config.toml
moe_layers = [0, 1, 2, 3, 4, 5, 6, 7]
head_dim = 64
norm_place = "pre"
positions = "learned"
tie_word_embeddings = false
init_std_qkv = 0.0442
init_std_down = 0.0
max_grad_norm = 1.0
warmup_steps = 333
schedule = "wsd"
batch_tokens = 65536
Below are experts of layer 5 (counted from 0) of a mixture-of-experts language model. Rows are named router (the router's row for the expert), gate (a neuron's input weights, with its number), up (a neuron's input weights, with its number) and show model dimensions 0-63. Each number is 200 + 20 x the weight over its row's rms, rounded and kept within 0 to 999.
After each expert's rows: "gets" lists some tokens that make up at least twice as much of what it gets as of all text. This comes from a sample of Wikipedia text that the model never trained on. Tokens count by the router's weight.

# expert 9
router,180,211,202,194,234,189,184,225,210,221,252,190,175,203,211,185,197,183,187,212,181,172,212,175,235,224,185,200,191,197,193,184,224,202,202,271,199,171,193,213,193,174,222,178,208,207,203,176,226,214,203,194,209,213,206,207,214,188,225,187,184,204,206,160
gate7,190,201,145,187,218,207,206,196,192,203,216,190,222,225,235,184,199,193,198,178,192,230,199,186,236,198,210,185,199,217,228,169,183,190,214,234,217,195,191,229,171,205,193,205,225,197,183,198,225,233,186,197,174,200,198,182,180,193,185,187,179,204,213,179
up7,199,203,203,211,172,225,201,208,190,208,208,198,231,189,217,242,207,179,176,196,174,222,213,232,180,194,214,206,225,181,153,205,192,171,217,195,182,186,204,210,185,194,208,224,189,183,213,240,191,190,215,224,201,210,234,153,159,189,208,233,200,212,198,206
gate8,190,184,242,230,233,206,186,202,197,188,183,202,204,195,231,220,173,156,218,204,191,210,168,179,193,162,218,171,222,215,158,225,227,206,231,235,148,182,178,192,207,214,182,191,197,196,205,207,204,222,213,197,227,228,200,175,210,192,202,179,162,199,185,207
up8,175,206,178,210,195,211,181,204,188,217,205,216,197,207,216,198,215,204,193,190,188,238,165,206,185,221,205,161,183,234,200,220,178,211,177,180,180,193,180,237,228,238,169,230,175,199,206,177,206,235,192,193,216,203,161,178,219,199,188,191,180,208,181,236
gate9,191,196,195,205,203,217,202,214,203,190,186,207,170,177,221,254,204,186,166,178,220,171,222,187,175,184,212,209,180,204,202,192,197,204,242,193,205,167,211,202,211,210,192,191,201,191,211,204,195,224,205,188,224,189,218,248,227,219,226,166,201,208,178,181
up9,211,179,184,191,219,195,196,209,208,192,181,228,250,221,219,253,194,211,193,186,216,230,217,188,252,172,200,191,194,188,190,197,187,227,175,208,202,188,175,191,229,220,200,214,208,222,217,208,217,226,179,179,223,146,180,242,207,188,209,200,135,175,199,209
gets: "|", " |", "-", "  ", " 0", "%"

# expert 0
router,195,219,203,206,199,195,213,181,217,182,235,213,210,192,185,199,195,193,177,225,206,205,191,196,198,215,251,183,220,190,199,232,207,181,216,205,213,179,154,208,207,177,192,209,203,172,180,172,236,204,194,179,210,217,239,188,227,183,240,206,204,205,192,184
gate0,208,205,176,184,189,222,211,193,193,203,172,215,194,207,191,225,244,212,173,227,186,216,231,223,184,175,218,203,203,201,236,198,224,208,216,193,218,196,203,223,192,193,158,205,209,185,196,206,210,156,204,202,160,155,215,174,206,172,202,156,183,182,237,161
up0,189,221,243,183,176,180,221,204,188,227,196,180,203,169,170,175,190,188,192,200,178,208,213,181,182,199,224,188,183,248,238,253,217,220,203,178,214,202,205,236,189,228,223,192,225,232,229,191,202,207,219,231,190,193,194,187,215,223,172,195,220,176,196,182
gate1,218,217,189,212,209,173,179,211,198,203,222,184,167,194,187,219,213,141,169,195,193,197,222,195,209,203,203,193,224,191,218,187,195,204,244,172,214,162,240,200,212,172,179,189,217,205,236,215,199,247,222,224,156,200,223,202,181,213,231,194,220,226,198,219
up1,185,205,231,195,227,216,205,213,182,192,202,195,198,201,197,174,162,223,213,190,177,220,211,204,186,176,177,197,220,194,204,201,220,160,180,215,178,205,200,163,203,203,230,197,241,174,202,189,188,181,209,187,177,199,205,210,187,225,213,182,184,189,222,214
gate2,203,213,170,211,239,249,223,196,224,186,215,199,184,201,199,211,199,202,187,204,176,217,219,198,205,221,160,219,209,188,168,188,206,238,196,229,161,189,195,216,226,144,182,223,200,201,196,198,215,190,187,177,215,208,224,180,234,160,206,218,165,204,237,192
up2,187,173,197,201,190,199,198,226,198,185,214,200,210,210,195,199,171,216,211,189,210,198,191,214,203,205,216,222,170,229,212,178,208,188,205,203,221,209,219,200,159,180,159,209,219,187,176,201,239,191,160,196,223,207,184,204,213,227,192,183,214,170,219,204
gets: " to", " the", " it", " he", " they", "s"

# expert 15
router,201,217,188,176,220,198,180,208,195,188,217,195,194,191,160,206,202,160,207,244,215,187,224,190,190,205,221,200,205,178,193,189,191,188,211,223,193,156,191,225,176,200,209,184,199,204,174,172,219,229,237,174,227,254,203,218,244,189,214,181,173,188,190,180
gate0,192,188,183,200,173,230,221,188,203,194,198,200,154,208,175,180,231,215,173,238,225,236,211,206,187,186,241,227,195,206,219,205,214,199,214,213,183,189,174,216,211,195,214,184,193,230,198,203,215,183,189,170,167,168,192,212,223,203,223,222,193,185,223,185
up0,196,209,171,210,194,174,191,164,204,204,181,167,202,192,184,196,189,203,190,181,198,211,207,217,197,206,213,219,218,221,220,270,230,195,197,191,212,224,220,205,200,204,190,195,196,199,198,210,211,201,218,200,179,215,191,171,189,147,207,188,185,141,185,193
gate1,206,205,183,231,216,184,171,200,223,213,242,184,210,193,202,219,183,210,228,211,230,208,234,189,229,227,241,219,201,183,190,191,198,215,209,176,202,157,231,205,173,214,172,224,205,163,248,194,186,217,202,256,187,212,199,195,218,220,199,202,203,190,220,224
up1,180,181,212,179,220,214,216,215,168,183,203,206,200,195,201,221,202,230,227,233,176,230,200,213,206,174,189,217,211,199,202,185,218,182,196,191,166,199,228,187,164,176,227,185,183,199,184,189,209,242,218,199,211,225,208,180,212,180,216,197,188,190,222,178
gate2,204,209,195,197,226,206,230,189,200,179,191,207,214,209,197,204,202,201,172,208,173,205,237,212,236,219,173,201,206,192,184,203,189,196,162,248,163,178,173,179,202,173,211,221,164,203,171,193,225,185,221,190,226,218,214,178,226,153,235,217,178,207,208,207
up2,158,169,194,212,183,181,167,236,175,231,224,209,181,198,224,221,184,180,215,167,205,206,174,162,208,213,215,206,230,201,213,164,190,198,231,190,204,188,156,204,203,172,180,217,229,174,178,199,208,166,176,175,208,216,158,214,228,198,193,204,220,182,203,199
gets: "'", ",", " John", " W", " J", " C"

# expert 8
router,162,196,192,220,214,166,210,226,201,208,216,208,140,193,215,187,226,178,184,192,221,222,195,186,204,222,213,213,195,187,220,202,185,176,192,240,178,192,201,196,186,204,218,188,212,196,198,214,239,270,195,199,233,198,196,239,238,197,188,213,184,229,189,205
gate0,184,199,180,185,198,178,194,236,196,191,206,207,173,225,173,175,216,216,187,191,161,226,188,226,202,179,215,208,225,182,245,201,219,174,204,220,204,203,185,216,174,161,221,213,191,207,218,197,224,162,176,181,226,210,180,192,212,176,207,204,182,178,219,205
up0,174,211,185,215,205,185,216,189,179,224,185,197,198,195,196,216,187,212,230,229,204,240,211,192,229,221,236,202,179,187,240,228,212,235,190,182,256,215,181,218,194,204,182,186,195,222,209,194,213,210,210,172,160,193,210,173,222,224,192,209,214,163,212,192
gate1,233,213,178,193,198,191,216,218,204,181,223,177,174,208,178,236,203,183,171,161,195,211,197,176,189,217,235,215,240,192,212,203,208,174,185,201,203,171,176,186,154,254,189,193,209,169,218,220,215,203,202,229,204,200,181,186,222,216,211,178,191,217,190,213
up1,177,188,212,211,207,229,181,208,192,200,227,203,207,234,226,190,177,211,213,209,247,217,208,227,200,188,189,208,214,183,215,194,211,234,230,186,228,229,211,200,188,183,200,216,216,222,218,187,173,242,213,177,219,212,203,228,185,205,216,221,185,156,197,213
gate2,198,207,209,205,233,197,182,175,232,215,199,202,206,214,170,191,194,182,168,208,234,199,194,184,232,233,182,206,230,194,190,202,221,228,220,228,167,192,193,177,192,170,205,221,184,191,204,158,227,215,211,164,211,189,216,204,224,205,215,175,175,168,206,192
up2,190,160,198,208,216,177,152,207,208,193,189,196,184,213,191,191,217,204,196,177,204,226,163,196,213,210,204,207,198,199,223,177,189,210,221,226,187,203,211,177,180,203,201,219,218,174,179,213,177,205,204,213,250,245,176,219,211,214,214,171,177,178,185,204
gets: " the", " |", ";", " of", " his", " at"

# expert 14
router,195,232,190,208,241,209,227,197,205,215,213,212,201,210,207,178,237,219,213,196,215,211,200,210,209,236,217,197,202,209,240,204,215,192,204,205,167,177,205,226,188,231,210,181,183,194,186,199,195,210,199,180,202,234,175,219,245,202,205,249,191,179,214,201
gate0,206,206,194,185,204,212,199,197,206,190,172,203,206,199,192,208,236,195,188,163,211,195,198,205,173,156,241,192,186,205,231,204,219,193,198,199,194,204,171,230,207,206,220,233,188,192,194,194,206,167,201,188,189,215,216,194,193,188,202,214,184,190,203,156
up0,193,263,207,179,193,204,217,226,212,200,172,167,213,172,192,205,200,188,213,214,217,203,188,195,214,215,207,207,186,209,205,245,195,195,230,223,202,221,245,198,183,184,167,196,205,213,208,199,173,220,218,221,187,216,217,200,187,182,223,210,194,185,238,174
gate1,225,206,200,184,210,182,198,200,202,181,211,168,194,162,204,180,168,223,199,180,188,179,214,223,188,242,211,166,200,186,210,214,197,220,204,184,217,172,202,216,183,196,197,188,235,141,191,229,199,205,211,240,181,224,193,207,185,238,194,174,201,209,180,200
up1,188,190,204,192,193,242,182,179,175,197,191,190,204,196,214,242,180,228,194,189,208,224,203,216,208,209,181,205,229,217,205,213,219,166,218,188,202,204,217,189,202,182,212,214,216,184,215,191,185,225,200,180,195,214,190,189,156,180,205,218,196,183,203,205
gate2,173,208,224,213,200,178,202,183,216,219,201,210,171,232,176,154,200,200,225,203,190,219,208,209,224,240,161,241,206,185,189,181,203,205,199,231,201,175,166,193,205,210,199,199,194,220,220,163,200,229,193,186,174,197,204,211,197,207,198,239,174,190,200,146
up2,213,187,195,192,209,190,150,201,209,209,223,211,172,232,196,192,217,204,189,216,196,220,185,191,220,200,227,252,179,206,189,204,205,188,225,199,190,203,184,211,185,183,196,188,179,197,193,203,217,181,181,189,231,212,203,219,206,217,198,184,204,213,207,199
gets: "r", "er", "g", "l", "w", "m"

# expert 12
router,179,245,177,194,240,196,236,216,196,169,233,182,171,219,228,211,175,188,203,185,217,228,211,186,194,259,202,176,201,221,202,216,198,192,189,196,209,175,218,183,182,195,186,178,194,196,164,163,234,218,236,216,191,198,207,222,217,200,197,201,218,188,215,179
gate0,189,190,160,218,198,195,207,216,213,182,209,207,198,204,187,207,205,188,187,216,228,239,204,237,208,231,202,203,178,200,229,189,208,194,193,228,194,197,204,208,184,203,208,192,202,199,170,216,243,192,193,208,184,191,162,220,177,222,200,189,169,176,190,173
up0,210,222,209,216,209,199,199,211,183,179,202,170,204,177,204,175,179,212,200,183,207,236,200,177,215,215,243,207,217,218,178,200,218,183,181,204,199,207,209,192,151,226,181,160,194,227,194,191,188,194,210,193,165,228,225,211,228,206,184,203,171,197,230,189
gate1,213,226,167,219,177,181,222,213,219,207,217,171,172,205,193,221,187,202,227,180,208,175,197,202,235,268,207,204,222,211,227,195,214,212,218,191,208,164,193,195,190,192,182,164,208,187,225,211,191,223,222,226,179,235,215,183,188,259,200,204,189,196,222,210
up1,194,221,227,185,210,214,205,237,200,206,183,217,189,210,213,221,203,232,188,179,217,245,180,208,227,158,216,200,221,196,187,183,194,194,217,193,169,209,220,182,201,163,229,162,195,188,177,191,182,225,199,183,199,230,202,230,191,218,195,206,211,172,203,207
gate2,202,206,179,205,212,211,212,193,236,186,193,189,196,225,231,190,208,192,203,188,200,184,197,188,209,265,198,186,194,166,198,201,208,227,203,233,218,192,215,196,206,176,174,187,232,204,219,212,210,184,177,220,178,189,234,195,226,202,216,216,209,186,217,196
up2,181,196,201,205,185,197,210,214,219,240,177,220,218,169,184,229,209,247,189,181,222,231,213,196,218,183,218,193,182,182,191,177,208,227,216,225,208,205,195,202,188,203,200,163,192,203,222,189,223,223,162,210,232,184,180,207,228,243,188,187,202,182,228,191
gets: "–", "d", "s", ":", " more", "ed"

# expert 10
router,209,221,197,227,242,186,207,222,213,197,227,187,166,192,213,239,241,189,180,208,195,217,220,203,242,210,247,191,225,170,229,198,194,206,257,255,174,166,160,242,186,182,208,187,210,170,178,220,213,212,199,187,176,176,224,203,244,216,198,196,190,208,208,206
gate0,210,212,165,181,195,201,200,199,176,195,189,230,200,205,207,205,232,234,179,185,209,225,180,208,178,171,208,188,223,182,228,192,222,191,218,241,217,197,180,211,163,189,194,189,197,193,182,230,226,177,203,161,200,191,207,202,214,205,224,217,161,189,204,164
up0,214,196,199,206,215,173,207,205,187,183,196,215,204,185,221,226,156,158,225,238,201,240,210,175,214,203,210,198,209,219,265,219,225,215,208,194,195,215,231,222,215,222,187,202,201,216,236,196,209,194,196,191,186,199,223,167,195,216,224,172,156,187,215,199
gate1,220,224,185,226,205,160,201,197,212,190,207,170,168,186,204,214,203,181,163,172,202,200,196,210,199,234,209,169,189,168,258,223,191,211,182,177,198,156,207,212,198,183,203,190,173,162,183,216,187,200,195,251,166,205,214,182,193,211,217,167,204,203,196,202
up1,186,185,207,169,204,247,206,190,197,229,194,208,240,200,187,187,195,229,221,227,202,198,218,224,204,183,200,234,211,212,196,181,218,170,194,133,212,239,203,173,190,180,187,231,202,186,188,180,194,244,208,176,216,203,199,207,181,229,196,211,190,202,225,247
gate2,186,216,209,226,234,186,219,183,210,182,199,211,170,208,235,188,202,215,175,219,206,194,186,194,244,214,178,229,223,207,189,198,218,183,222,240,152,197,177,153,192,178,194,242,188,218,212,209,237,180,161,172,199,196,215,181,230,201,186,193,174,208,215,202
up2,170,186,178,212,186,184,184,222,143,175,162,211,167,195,200,238,218,208,173,152,204,210,177,205,176,202,211,199,180,203,184,200,217,235,215,223,217,210,204,196,191,188,190,226,194,216,192,196,211,214,189,210,205,202,196,199,211,220,188,201,213,214,211,192
gets: "-", "–", "s", "n", " United", " States"

# expert 4
router,211,236,197,190,203,209,229,201,221,223,212,202,184,185,228,202,209,190,182,238,230,180,212,202,222,220,197,176,206,186,217,202,215,177,176,204,157,206,183,206,193,173,178,181,177,199,217,198,214,225,217,200,184,206,223,193,238,173,189,189,196,205,200,164
gate7,187,189,178,197,203,227,224,180,176,182,209,213,250,177,214,180,173,180,197,161,245,189,163,181,193,222,205,173,196,204,223,157,187,215,235,215,218,186,195,192,209,188,199,209,183,193,197,188,213,223,199,222,180,205,204,215,185,237,172,192,211,211,205,174
up7,194,223,205,215,186,208,174,183,222,198,214,169,196,178,201,239,217,192,216,198,168,226,209,212,175,211,204,181,228,195,176,233,181,201,224,177,195,190,210,200,194,206,194,219,221,169,194,184,193,207,201,222,210,195,222,172,189,153,205,197,191,196,186,190
gate8,171,189,214,236,206,210,186,196,194,190,232,206,181,188,201,213,190,151,168,205,190,206,177,188,216,171,212,206,194,217,176,210,221,231,237,184,178,179,186,196,212,211,161,210,174,164,204,175,194,249,194,185,218,189,186,166,223,219,204,211,173,204,222,193
up8,190,194,183,220,198,244,198,205,221,201,204,232,212,164,201,172,216,224,219,181,187,214,169,163,224,210,226,182,207,225,186,204,208,187,187,191,170,194,175,206,225,221,194,244,175,189,192,211,183,155,190,192,193,211,221,184,201,178,199,178,211,191,196,180
gate9,162,217,188,238,205,198,199,239,205,182,230,202,198,182,217,220,183,212,210,176,212,217,189,146,177,192,200,186,179,173,238,195,215,216,210,207,198,175,210,212,196,240,163,175,199,197,214,188,198,190,186,230,192,199,184,244,181,213,227,174,221,208,189,171
up9,208,210,181,174,205,213,189,197,169,203,207,179,234,187,224,182,172,201,186,140,256,227,208,172,202,194,218,216,174,224,179,223,217,228,183,206,184,193,195,186,212,210,243,208,218,205,223,213,219,202,167,205,201,192,187,241,178,206,197,181,177,167,218,227
gets: ".", ",", " and", " was", " is", " were"

# expert 7
router,161,218,194,178,201,195,227,247,216,203,213,198,193,178,210,209,169,172,198,199,217,182,171,173,172,247,206,175,221,188,197,225,205,183,205,180,159,189,199,208,163,241,185,195,214,167,180,194,213,238,208,195,199,190,209,241,220,176,187,227,195,223,179,182
gate7,193,206,170,206,206,215,234,222,252,175,209,176,211,194,209,187,211,204,180,161,241,189,180,186,183,233,225,188,188,208,202,193,214,193,256,210,213,186,178,223,196,237,174,206,198,199,212,171,206,219,228,185,177,180,195,180,221,175,166,192,219,238,183,205
up7,188,224,187,202,202,228,181,205,231,216,189,188,239,207,156,201,213,147,204,208,172,200,177,219,196,195,195,182,214,188,159,213,205,218,254,193,191,197,188,168,197,194,213,195,228,180,198,230,216,188,215,201,158,198,212,166,203,179,181,200,195,183,206,207
gate8,203,206,218,220,211,183,185,213,234,148,232,223,224,172,202,230,191,155,195,229,213,186,169,192,206,202,220,212,240,203,184,212,186,206,250,199,173,163,183,195,205,214,200,168,192,195,216,181,197,244,237,178,218,173,209,191,236,175,220,225,194,192,204,213
up8,210,213,216,210,189,237,179,190,179,219,195,198,226,196,229,206,189,191,173,200,197,227,192,179,219,209,212,195,178,226,229,203,192,201,218,176,148,193,203,231,202,247,189,215,195,188,210,197,185,217,203,157,164,209,186,241,231,200,185,226,212,215,212,224
gate9,186,215,198,176,209,202,230,201,185,222,216,192,184,168,192,225,187,165,222,189,200,189,188,193,176,204,203,192,194,230,250,193,191,205,217,195,211,165,213,183,185,232,160,229,203,187,181,186,179,187,195,219,216,228,215,225,209,195,223,182,213,214,185,148
up9,226,193,219,199,216,202,210,206,200,180,218,213,235,192,232,175,222,224,194,184,222,217,190,176,240,206,195,182,188,219,178,178,206,233,170,193,152,200,178,185,249,197,246,226,214,220,185,234,201,203,199,186,266,201,188,157,180,199,195,203,183,184,237,229
gets: "=", "\n\n", " a", " The", "The", " the"

# expert 2
router,197,230,206,193,222,187,204,238,205,190,206,174,193,200,170,213,193,187,223,211,239,195,234,179,218,197,220,191,196,210,192,196,200,175,222,219,188,194,188,223,182,191,207,194,191,192,196,188,218,236,214,209,201,237,256,242,233,196,223,195,159,206,224,187
gate0,188,191,177,200,199,172,195,243,227,208,205,211,200,222,209,189,198,182,170,168,212,215,203,208,240,192,198,204,192,207,212,197,232,200,224,214,200,194,180,232,186,175,183,210,191,220,209,224,236,213,183,211,183,204,200,205,180,213,242,211,173,197,214,180
up0,192,205,176,171,183,148,195,201,223,190,234,202,236,174,216,207,204,185,209,175,198,202,202,158,209,230,224,168,188,216,191,233,205,192,185,202,220,211,218,210,214,221,175,187,197,186,214,202,163,172,204,171,173,238,183,227,183,223,203,224,189,190,201,199
gate1,211,222,173,205,218,158,243,210,245,196,229,180,188,190,179,228,180,179,182,182,253,217,228,172,215,223,214,215,203,218,224,228,198,193,199,196,249,178,211,212,195,188,208,178,198,180,209,199,200,220,197,237,170,205,206,209,193,248,215,184,197,205,202,211
up1,216,190,203,196,225,182,171,181,196,172,183,183,209,209,217,197,218,205,223,175,189,239,209,211,227,176,177,211,223,184,204,167,175,215,214,199,186,202,193,159,183,175,226,215,218,200,204,162,180,198,201,178,181,204,189,192,196,234,212,192,200,206,189,212
gate2,198,239,200,196,223,198,215,208,233,211,184,211,197,198,220,224,234,219,200,234,200,196,217,194,227,196,177,217,208,176,176,179,198,199,188,244,177,195,170,191,173,179,196,238,187,183,204,183,216,213,186,222,203,215,214,187,220,212,225,209,162,172,203,142
up2,170,202,201,238,221,204,207,203,168,208,191,213,209,218,171,227,227,203,170,223,192,217,177,170,194,202,194,213,187,215,211,235,237,178,192,200,182,198,198,206,178,193,162,205,205,167,176,218,233,207,181,211,221,232,205,173,237,189,210,183,215,189,211,171
gets: "\"", " 18", " 1", " one", " 2", " 3"

# expert 3
router,173,220,189,216,231,180,187,229,209,215,237,210,190,156,204,203,191,191,190,196,221,219,173,189,177,198,209,201,194,205,180,211,233,201,214,243,188,172,197,226,165,240,196,196,182,179,197,192,207,224,200,197,218,218,202,200,222,177,210,203,189,203,217,163
gate0,173,208,198,197,216,190,232,199,218,214,199,206,196,170,197,163,212,199,204,207,205,227,195,207,232,176,214,204,182,180,207,234,234,204,217,215,236,204,170,208,166,201,192,194,206,201,185,212,206,162,211,191,168,173,241,206,210,205,202,190,147,191,227,190
up0,177,225,199,195,206,192,202,205,181,201,203,170,234,140,198,196,180,196,190,218,171,216,206,200,204,190,245,245,178,225,196,216,220,250,180,200,218,200,222,175,195,205,221,219,221,217,198,188,187,208,208,181,192,177,196,175,213,191,214,175,217,188,216,217
gate1,198,222,213,230,211,204,234,200,195,181,224,165,197,186,170,226,189,203,189,190,210,201,202,195,199,229,251,204,197,183,208,207,205,187,164,192,199,177,229,216,162,224,197,184,211,205,218,217,202,183,179,244,181,233,202,238,195,228,221,185,218,199,172,204
up1,167,198,213,208,200,213,197,193,190,211,210,168,233,216,245,195,195,219,184,172,189,247,208,226,226,187,181,209,201,198,204,182,205,191,207,187,181,192,216,193,191,181,229,179,208,219,157,185,198,232,218,152,190,210,208,203,208,187,201,185,192,171,194,232
gate2,204,210,216,207,210,211,202,201,203,239,205,216,180,224,217,165,197,205,191,193,211,177,212,188,219,234,164,198,206,205,180,195,233,216,220,225,177,198,170,183,171,197,189,224,204,185,215,183,222,191,217,189,219,213,217,189,218,201,208,212,168,220,198,179
up2,163,179,167,214,204,222,180,190,212,218,203,197,209,193,212,227,182,208,184,172,193,242,171,142,197,210,224,197,184,220,220,192,207,245,168,212,206,214,177,210,164,203,202,206,234,203,199,206,207,215,192,211,208,237,200,222,195,215,194,179,209,157,195,202
gets: " (", " in", "\n\n", ":", " the", " of"

# expert 13
router,207,221,187,205,233,200,220,206,192,177,208,196,190,163,197,205,200,202,172,186,197,193,198,168,190,230,212,185,215,204,194,230,196,172,189,230,206,186,180,222,218,198,204,211,182,205,230,184,210,222,201,181,220,237,216,199,240,176,231,210,208,231,183,190
gate0,177,180,194,195,195,217,222,219,166,195,193,198,204,199,196,187,251,254,211,194,203,209,207,207,198,210,188,220,197,217,210,188,232,181,217,209,242,204,209,196,210,176,200,208,202,209,178,194,201,168,211,218,187,210,202,194,208,213,241,212,176,198,222,186
up0,207,217,204,191,211,213,203,189,151,161,201,215,200,187,204,215,202,187,225,236,198,235,191,173,220,216,200,202,207,248,174,252,227,206,208,212,171,217,264,188,184,199,199,217,212,186,207,202,188,210,217,176,171,211,199,166,232,200,217,218,187,187,223,193
gate1,183,214,198,220,217,177,194,208,224,171,238,176,187,178,203,224,176,208,186,206,207,196,216,175,210,244,218,210,196,222,236,166,228,205,185,195,219,178,205,190,209,202,222,207,200,214,224,209,205,218,223,219,172,221,225,181,208,237,210,196,180,193,175,207
up1,226,189,208,240,225,233,183,195,222,200,172,195,229,207,199,215,195,242,233,218,200,241,188,235,214,181,181,193,212,224,222,221,213,162,198,189,194,207,197,199,219,176,190,226,245,189,238,190,190,214,198,207,166,190,194,214,195,199,220,190,226,181,200,220
gate2,188,204,200,211,208,192,212,213,217,180,183,203,191,206,193,214,204,187,183,214,216,205,220,207,230,237,159,197,223,173,197,191,217,194,215,200,176,197,187,215,208,195,191,212,153,208,191,181,214,226,175,167,240,207,222,196,204,207,237,193,152,181,185,195
up2,179,167,204,177,201,194,204,206,224,201,189,221,198,174,217,193,172,192,205,195,234,221,148,184,214,208,221,256,173,228,242,196,214,201,211,186,227,201,223,172,190,159,212,232,207,181,207,225,205,173,206,201,185,206,167,201,204,217,204,201,212,181,219,214
gets: " by", " with", " as", " in", " on", " for"

# expert 5
router,147,234,190,221,206,187,192,237,232,188,217,183,192,185,187,199,191,196,194,195,239,238,201,180,189,186,190,187,199,195,207,207,229,195,205,215,187,163,188,197,170,214,240,178,189,225,187,186,230,207,214,196,195,199,210,213,209,204,207,160,168,182,207,176
gate7,182,187,189,195,209,193,203,239,212,202,189,187,225,194,205,217,205,214,179,173,236,239,143,151,198,213,222,199,191,222,209,198,177,219,212,189,185,179,181,215,199,200,199,164,216,181,211,197,209,225,233,222,181,214,189,197,205,179,163,183,169,157,214,200
up7,227,196,209,183,210,205,227,181,201,199,164,191,236,203,199,193,221,183,215,205,177,221,210,226,218,180,218,203,212,191,136,187,194,186,212,192,180,204,203,203,214,207,216,201,205,188,171,192,219,165,212,185,188,177,233,184,185,176,163,191,192,225,227,197
gate8,179,213,234,206,216,183,185,195,212,202,198,181,224,206,183,265,195,183,172,217,230,204,216,225,193,201,206,180,199,221,198,219,202,180,229,197,181,152,196,199,203,213,209,180,205,187,213,177,180,245,237,197,199,187,168,173,230,220,198,196,186,218,230,213
up8,161,182,179,202,204,213,191,221,198,215,220,219,194,205,197,180,195,214,189,186,191,218,154,185,211,197,214,210,186,205,221,219,219,207,189,201,176,191,177,218,251,213,191,216,212,174,199,161,182,200,189,174,186,207,189,156,207,195,209,232,183,203,185,235
gate9,190,192,184,213,231,223,229,223,205,183,196,169,201,169,224,190,181,214,220,199,204,205,202,215,195,168,205,189,192,195,209,210,240,219,206,199,195,157,201,221,200,233,179,180,188,183,211,184,203,195,189,194,202,198,169,232,198,210,218,194,195,204,168,218
up9,204,183,171,147,242,180,205,200,208,203,193,185,218,188,219,205,218,173,208,209,227,211,226,197,211,201,174,179,192,224,177,226,207,215,173,190,210,207,201,186,216,220,241,225,206,208,192,252,198,192,201,209,231,183,193,185,177,202,196,196,157,187,225,168
gets: "\n", ")", ":", "°", "1", "0"